{"n_layer": 11, "d_model": 512, "n_experts": 64, "experts_per_token": 4, "d_expert": 160, "d_shared_expert": 0, "activation": "swiglu", "moe_layers": [0, 1, 2, 3, 4, 5, 6, 7, 8, 9, 10], "router_score": "sigmoid", "normalize_top_k": true, "routed_scale": 2.0, "balance_loss": 0.00279, "balance_bias": true, "router_noise": 0.3, "init_std_router": 0.0394, "lr_router": 0.000994, "vocab_size": 8192, "norm": "rmsnorm", "norm_eps": 1e-05, "tie_embeddings": false, "optimizer": "soap_variant", "lr": 0.00259, "beta1": 0.95, "beta2": 0.98, "batch_tokens": 131072, "seq_len": 1024, "train_tokens": 1266000000, "steps": 9659, "dataset": "wikipedia_en"}
Below are experts of layer 7 (counted from 0) of a mixture-of-experts language model. Rows are named router (the router's row for the expert), gate (a neuron's input weights, with its number), up (a neuron's input weights, with its number), down (a neuron's output weights, with its number) and show model dimensions 256-383. Each number is 500 + 50 x the weight over its row's rms, rounded and kept within 0 to 999. Numbers have three digits each.
After each expert's rows: a language model's description of what the expert responds to. This comes from a sample of Wikipedia text that the model never trained on.

# expert 55
router:564500450536429529444506471482504491542570470526462474563578601466537483500494488515497464523559554420476437461572499418556576475599477515432392429503494488570541439536501535550465447570494508445523536524428494458512557480385414616510495483578482455499454501541477485455420471435587483537516488525442452566524469416548523464464504435502511575606498458525479463491477500476498471497482
gate0:466599503426571539473451516488455491557570483430475497495544505591473397572483600522475484427524582514543466448505485436468492487449422385538479430542530450492447462499447488461470453468391566522470461467519465522504563449498442587462549455503503421447512519468543534468426466490480501569506532451457448500489597442536497486487416419526500573559523371445429504477546545496500467403443
up0:464455540460549436486501440521442486499514551445499531470598490461502378626447559484480459468472440521619456524420483462467600559503472431577465439404474563543538508547578527468414427460438455508409463486464457583571515454430427512464432522435563517520475552566508589523433504547540460501534513370490484515574512532458480486542410524529547527506523480582487539463462516513530511459515
down0:487478497540583485550547505503454569559524520503531383511494476479582532527471550488504505555530495528479431562461432391502450496566475593472533465438470483555588445477446519496403480567517465420514488529579512466460421408465565558555543478445458525482472574496517441471429530488477508449450493478459553413599579455520488448478392495458530489382566591487581406543579449551551528497451
It responds to: Function words and infobox labels introducing places, such as the, in, located, born, Country:, Location, table pipes.

# expert 23
router:546558473521494445534556521436468461446483434474519435536425520510574535535466494604525461528475456451519421502420495444534455421569476501501455397519441542430526468582452471486511444464546534534486513457548461463531508434473429505481549468451593472541454495469519520549532611404598475448492523524460481493549563416476510438494530519490440527612575493564527576501518544516528549503528
gate0:483470575517418499416442553463428446497449389478462514436463643411547473503531511449546426455427462461508405564420474475427486435468537453490423495494441520460490471546490501445555467452553474458546484496543452501542500484450529608550433539490522504485440520548579509506496509502538553490394528537592523498455411394468445459500509563533419504447465469484517501523586531517486471563504
up0:360516629545506574539506500511510483506503513414440469529475450586530502476445524468603507474574419509519486430505503534507509408490462473423477553428539489433471454391515367504464552471483540581427495508532544532495555564582536479485537479492491429518492407501552543484540555570447509493487551497560443526428515522569472474570510557536399517558508494446532493570488553578370484470517
down0:556506475525491540441506458480546466466515511422610516409422449589526392555511464505449597554458602391435544490512565419613520607495487556435523535493606517514500425401592494550507624549492523449482439469558370501410519452469443479493543427459430542506550545477490410485378501462658557551496469413468409579409478495536491499389460571517433557522455487513490548433463517507502498465490
It responds to: Cell separators, numbers and percentages in vote, census and statistics tables, plus words like Turnout, votes, Party, Animalia.

# expert 54
router:478490516532494481599553464471515447524501504539545444444543597426452506501454463515491486491504485424563463431532463441543469451533506543447463480509615617497371521464432473546445484583448528465481382425555587513578559594498460539507507470515536484553557410502401514582515545476618551442516481502491481542463466417576486446481516510472492470460449451575459631498450436423575563483554
gate0:492461390464509535592520508450475524573450522458480478491552493477530549481564495441557495488409540505525414620563557567562420491517435451439460519398493546500562592478564434492418575507538552493460475563587487489506456487492482526488473472383574507423428597564488513697618546389462448492496456512510521559584461416485490545512495494564543441472440476532484521477595545457444586492510
up0:466445423537414478504483389449458444512581517519506500489400538441520508480532541570505476500554486490516464558484484583542425527566462593533476498474611413527433530542499543565470527529542562529522467507503506502543532578485473546443423460496457470418536433618459496475495593468489380611457500580489541477475556538450478521460532601514533449474445501544478506466442396536447461530426
down0:521463498498564520531552561547429458476560493402500534515450548548538570529426509472539541442472450484596631600585432491454510532544562461566528484443427561437464548464544561510485551575522580533417481504390584442513565578464468492497421438498445509544479523480541563517524455452572562481501502484580520566526594581548562483405445522569560458521494451553519516411519431446535544464497
It responds to: Pipes, dashes, line ends and digits in score and statistics tables, such as tennis scores 6–4 and goal tallies.

# expert 43
router:575547467516488504555523513510430494559383443523465422546435531466457495537503453608486489541548481362538484497492443466561592492535566568520458468532544543404543455608468475459487537485525512515554478497540518584595523501464392535491565425420553503594540462539478443579548436390565567405505531526578445417537501408532434457498503591576428518579515462577587525582436609420552436588525
gate0:485510539526444570495479499541462417490501503556529545443504643467428408490458528529422532494519482522579476548477598446466525483566566537573550408601512604488445532577469479490479617539553515498503608497500488588546508499573518497520482479513490462445560571526461478560473441480530510521559511492541499456583529520425471452388533517518433439487530397485533498585498528508597457525487
up0:600495424550471516453520591489561456464539596522365526575514463492480493571443543460518410486568610544480481447512435514492536568506521472490488455527532533453476517536430432440509473537506416531521564485532519650464467432514487477493468500532438599499535427546517552519447563547400547484475509557492437596496348498559490405385469487518512524438543523551540524491499494575558442505498
down0:551476521524466499404504505495599519541468516491531405399497517522489469522387559477470504522504547534451475508544492457474508509471545558485520515531442557498525435492512595445558483550543390582479437519485468564570492535522578548495548518632538477584539529552549492420435582596488527583495548492550389519546546473545518589381502499565404567434449459531544500567492517454465575516538
It responds to: Prefixes and adjective pieces in prose about health, society and economics, such as dis, inter, non, social, ical.

# expert 22
router:538476511520493524449608496614524519505431506511461483448659585563507551465493427543414478476488542503506531485541449464489470464543521548454461489502566503477361435522367591512508455527436454469548482548497588435491485427478489656483502461449432437568519500501453479510457444506459538472452470508513513447508512395530536479525531559586518504474488518566523501524409489408518562477520
gate0:449487442475512551498578519481502478567343459461461485406575451535446605469533454590458514547449498514466489528546488449493474391581500506576559380529415439542514534459553469517570585469433506488567401458442442464497477555494531579530433590472593507559514555495449574529556426485465486469551507438544516514564464503466497418472546527544473537425462421581495531549595449484465515548397
up0:544489617491464482479519440519457506444562447429530507453555552463391488590513466533407426469380494466427557539537458528603501470594538514567516461521477434477534532433500502432455600491490519451547514485530481609507460529576421455588523524530532511569514539491511437482434425601520537493535575504548488671364445522509519530508449526449515498448512461401508519542506522454472509517516
down0:522601544491561405517497496523468528490509444488583425483547438534604501446505546555394530544427497506466480492561453489424503505451479476552487480461610501522463480464437531545568536499474384480516510547584462468433519482519466486561568471448518499534497579575492522557418466549457529527429623492627569486562590336433558470577470535584613519555539490418466456464470542625519430417476
It responds to: Pipe separators, blank cells and semicolons in wiki tables of sports results, scores and rosters, e.g. ESPN+ | L 21–35.

# expert 35
router:545559483489481443502520510588492492499527551546426460507590568445515525543418400515561440521492438452546483498588556443533537432581448491441487565498450475518452519551390428495492495518507521584559515520463512418597555408454503656614529491457534431527439454491482488524493426434497545511453529493435479498483525423429459545501430461582478575495615492544549561497587521498465446512535
gate0:539480490461559431493501397534498423500535492564439472447568476427489470516423466536401429487477560469511460542459484476453568459538489388496506459434602410481545566457374534518485446439462423451575506493488478427455500524469502574450565562495535515535452488524427537534576435441478504578526556520510603580494585445559563456555484487506490534496505502501390499593437480477370579569490
up0:524485475500456510428568437537513410478504519504557459606544466596517512502475446503477516449443506486545434512578486514467475440505498526420471544458541495511507484407515517450528426516484529440523559497397429566570548429613464465547543577498431529586458495434414510478543404479440527575465518439443541390486611525487528548502508464490526462466520508540452462439555484589507441503451
down0:541519456480447588479536540431526456457459495518497478508480535510547515567432462505491566589420488445516526542470413556476438561503495560542431488559509568456523491556510575424522421429472508482397543435612481553474560554450513436488534528472413432512546426451486465550505456474514533637626480507427548521526433485572548518467497448434559492383587482487565496517635512479418493480437
It responds to: Colons after infobox field names, plus prepositions and time words in prose, such as during, after, in, at, until, and month names.

# expert 40
router:536504483509420569550500467544470464547379477520458360536544492515489531502483553511571443501528404496468513490501515397546414508531587498639546392489551448512452499490386548436526481520421476437429454487410532398469442495534414512516544481511603554558437414509556545497478572454517557578535406524543456480458552423478527553455556549582561541515535612575553492612446527436539464486587
gate0:462509486470480517484486435492500505529465483466537515484555560535546420487452507576612540479404400484548518527399481477551526434438467554616388483529496561513551528522475550489527468481354495458539497536474441533501416428566417579480608493496567598456480521459524553438462552519488564611433420464469492477476502516482405442438551476494514544417460565513515521581440484516580449557397
up0:428496509499573473520524502462453552497546539483564463466411476528460463437550511559537539574464468428512447475432495470478479550487550578470443519534532405441556484512514458454509452457366532549603574472484504518483453529560484481542557531582519479429482486436512517454482524446486483635455430439510507464522522472493558489536556568554528587501460550485377488496486369493440469473425
down0:524512523545552497438463542492469542492416504575519525506579478502534515520403484469404462462495467546505490427504399542558454442574522519519572485468503370482447480511481577500548601491574535615489442506453556472485483567475457428477518485547411458565560510471490485416506471530524478528505457433444419509478537565480432552442451494536509506496419429490431485508525538509587481412502
It responds to: Opening words of titles and headings in See-also lists and filmographies, e.g. List of, The Simpsons, Roads in, Love, Battle.

# expert 12
router:511474354494552494511580564531438394566509468530576435457488542484483592557459481557510463482467521428462461502498504392510602470548450604514434470500468521452520506581482446544511488487467550552403493516514453494527613464485523533588529552394458493527517551455460552545499490385527585488431509516548544527431559420483478449475632461537504434452553545524560413589482505485596510548574
gate0:531504446474504544515580454496515538480506514483463568556521513507570459582374520446498520536520512526459500482478590346553455524623619536461546507447491473521457447449461488488489475556510501565419502465495510429383471512449630564541527542459511510467485493426495511492508544467480499586481519450548449540511493477507477476582545492496541473592526512504521536502479512521464444478489
up0:553518426481508567539471557503587590517469506529569512596380493463476481421490455518516418523487445488501433439463525556511549543472532516438490520340603419561487478523519560429583585406523513542458443444529462561499449605478472541596603417550518613456414450512455479527522550468557610443491405492429504470488543545558494452471457542523532490413556500606481479448398501490419495466552
down0:570520493449518494525459509486560520435591518543456493520503471516462483469548526485481579471519525393542500494566600459567545569548503537427499502550399437445596421603494506581505537531480513559485505556526530608384528544513560450434504594490370515491552476518490439547432386529501478498516496520491434506465606339489429421554537469497521476532521507533474526478419594447580532455475
It responds to: Music-chart and sports words like album, band, Billboard, Cup, chart and guitar, plus decade digits like 1980s.

# expert 34
router:494555455531558485439546550517506502503407628518529499482466508479543601516423503501470510505446556531485493533498470418541497582568583514508393487473550575482583467522426506454525418481567503464496449466519440495512491496498424534512567505354562480585464488495479559509529477467577552454464470449459427509521492419506470565447574599492507415480625540608549439647500489504507426518504
gate0:492484517472470491424456590467572430466497556484505483496486477427439530504523580545500542479516470454509555481460568461468516543493519449399495439484488535486513461532481546437516532454472490558572511554452536541583483427553572523531535470527581573414517499459480523463478452493528499511455456515542534450540517443487506574517491518548447447601583477634550429479526517504494434490443
up0:481512451461467450432505518492510407507441546483516579535570499477430500466553564453540383521468501584497530433440579544516549499494505458441446516469514489494470507515463474491454513478518586475502556580546439520470445522472487525475435481420450405526460510437519485572548574454572440467520430501472488447441485485452459510472471453442548484622459506492500529546502498481459508497527
down0:520429513520430530520468456530484526526452476509562523541499491455443491509535461515525465461556459550602519425475503414544523541551564484558530462510486487477470611482489425423493595503582529435539527511412526429518518576496453525509474484480512401437490560481423558531524454422504518470475567500601469497494568556483529484558497427548584577413471412475487373448588535571484486488461
It responds to: Final words or pieces of proper names for competitions, awards, teams and institutions, e.g. World Championships, Cup, Association, Hall of Fame.

# expert 48
router:517480435594450470578498416492457518574439537576453477576473530511489545521391439521430534468501484465438502522587442439469533498508532501482443486543590516486534433502470538449547519480438486515382441517461516428543547498456436492545538533438499465489496475548534554519458473474501564414577524501486508422437559440557485569545571515511500509562542475586547447658562509488528443557453
gate0:558574524543565445562466458467452421442500442437507499520499455569471421516465522476538547438474534472518520556555540533487467507477500573532447521495516459341485539443571518595538418501558572511453546469585470509471456555418567513478526516469561560464510461462515544457433470490522537551467611469452553508409509472526510528554555488489494484564508526508552610480509467488576462446429
up0:476588504478453509439479506509517482530540504476491407462485541453490432555475497577518513562522522513539577463533435548584459549471513552571403510503481568544441432543525488453382513469458505507577429424451459541525393515562603521457411449494500456567450482430491376638436566440474437511571522565553525502530646521446453512508551506451460494459575477376544494435612563512553447511567
down0:505572556620478553514578442423432558503491538499487488524476567370431414573485464423493482507529509569416546474561467551537502515492538511426454574447582478493606632584458549498532547547433493429543548580466509507524486416505584485520386469515468495546470513551436510441524487502509430546436481454553438527424570589476569498524486464508516456411550536452532478494531550386491426467603
It responds to: Single capitals and pieces of acronyms or codes, such as the letters in NASCAR, NASDAQ, AT&T, US, CD.

# expert 53
router:434487432479425457513484503543537430491420499533504468454526518413539502515478483578515490511523503443400466398464460391538542460595526613468514525594466461557510511540425491463432516472505517488499472546448524445473551419488445529518574528519489490571447445585417486461551489430544488512465523474537387506421515386416475427442618455546480451499461534618541557564486529501502453517535
gate0:421572534468481564471509430539436499531470438493473446459485600423464542500488468388449493531488560478516573463477492485495523472472525443459442560512545392498583477588535531441491541462513578494511488426456459557594489586528469512559380494502461464402389516450489598538562522568555526507501599489526458516498433509471448586524503496421419521437534517560530544540545504536673485456576
up0:553450572538593469517571558480425596462518527453571438504480402531545457430476504463460478504506489523523499499485475515488482533535483566464445457465545471460489445549516551475493528524512508487590558557479469533520501445478288461489525479516538533472442540444514492590524514568495569435500502535516501473551474500542383508541537424499428522465512469478536512485487542560549473553546
down0:526513536442562573495537515484558511403488425490449543325496485477458541530478484533529412522505393541484455412570524555527519450571460476524488532543502487558490485540523507573482486500521555503517503508555541456418504521461455508477472498542508421553522552517619477519484528454423499560479547452558587560496544445458456582543491496520599518526469480457514450500548501471479577526538
It responds to: Number pieces and symbols after spaces, such as 19 or 20 starting years, degree and minute signs, opening parentheses in climate data.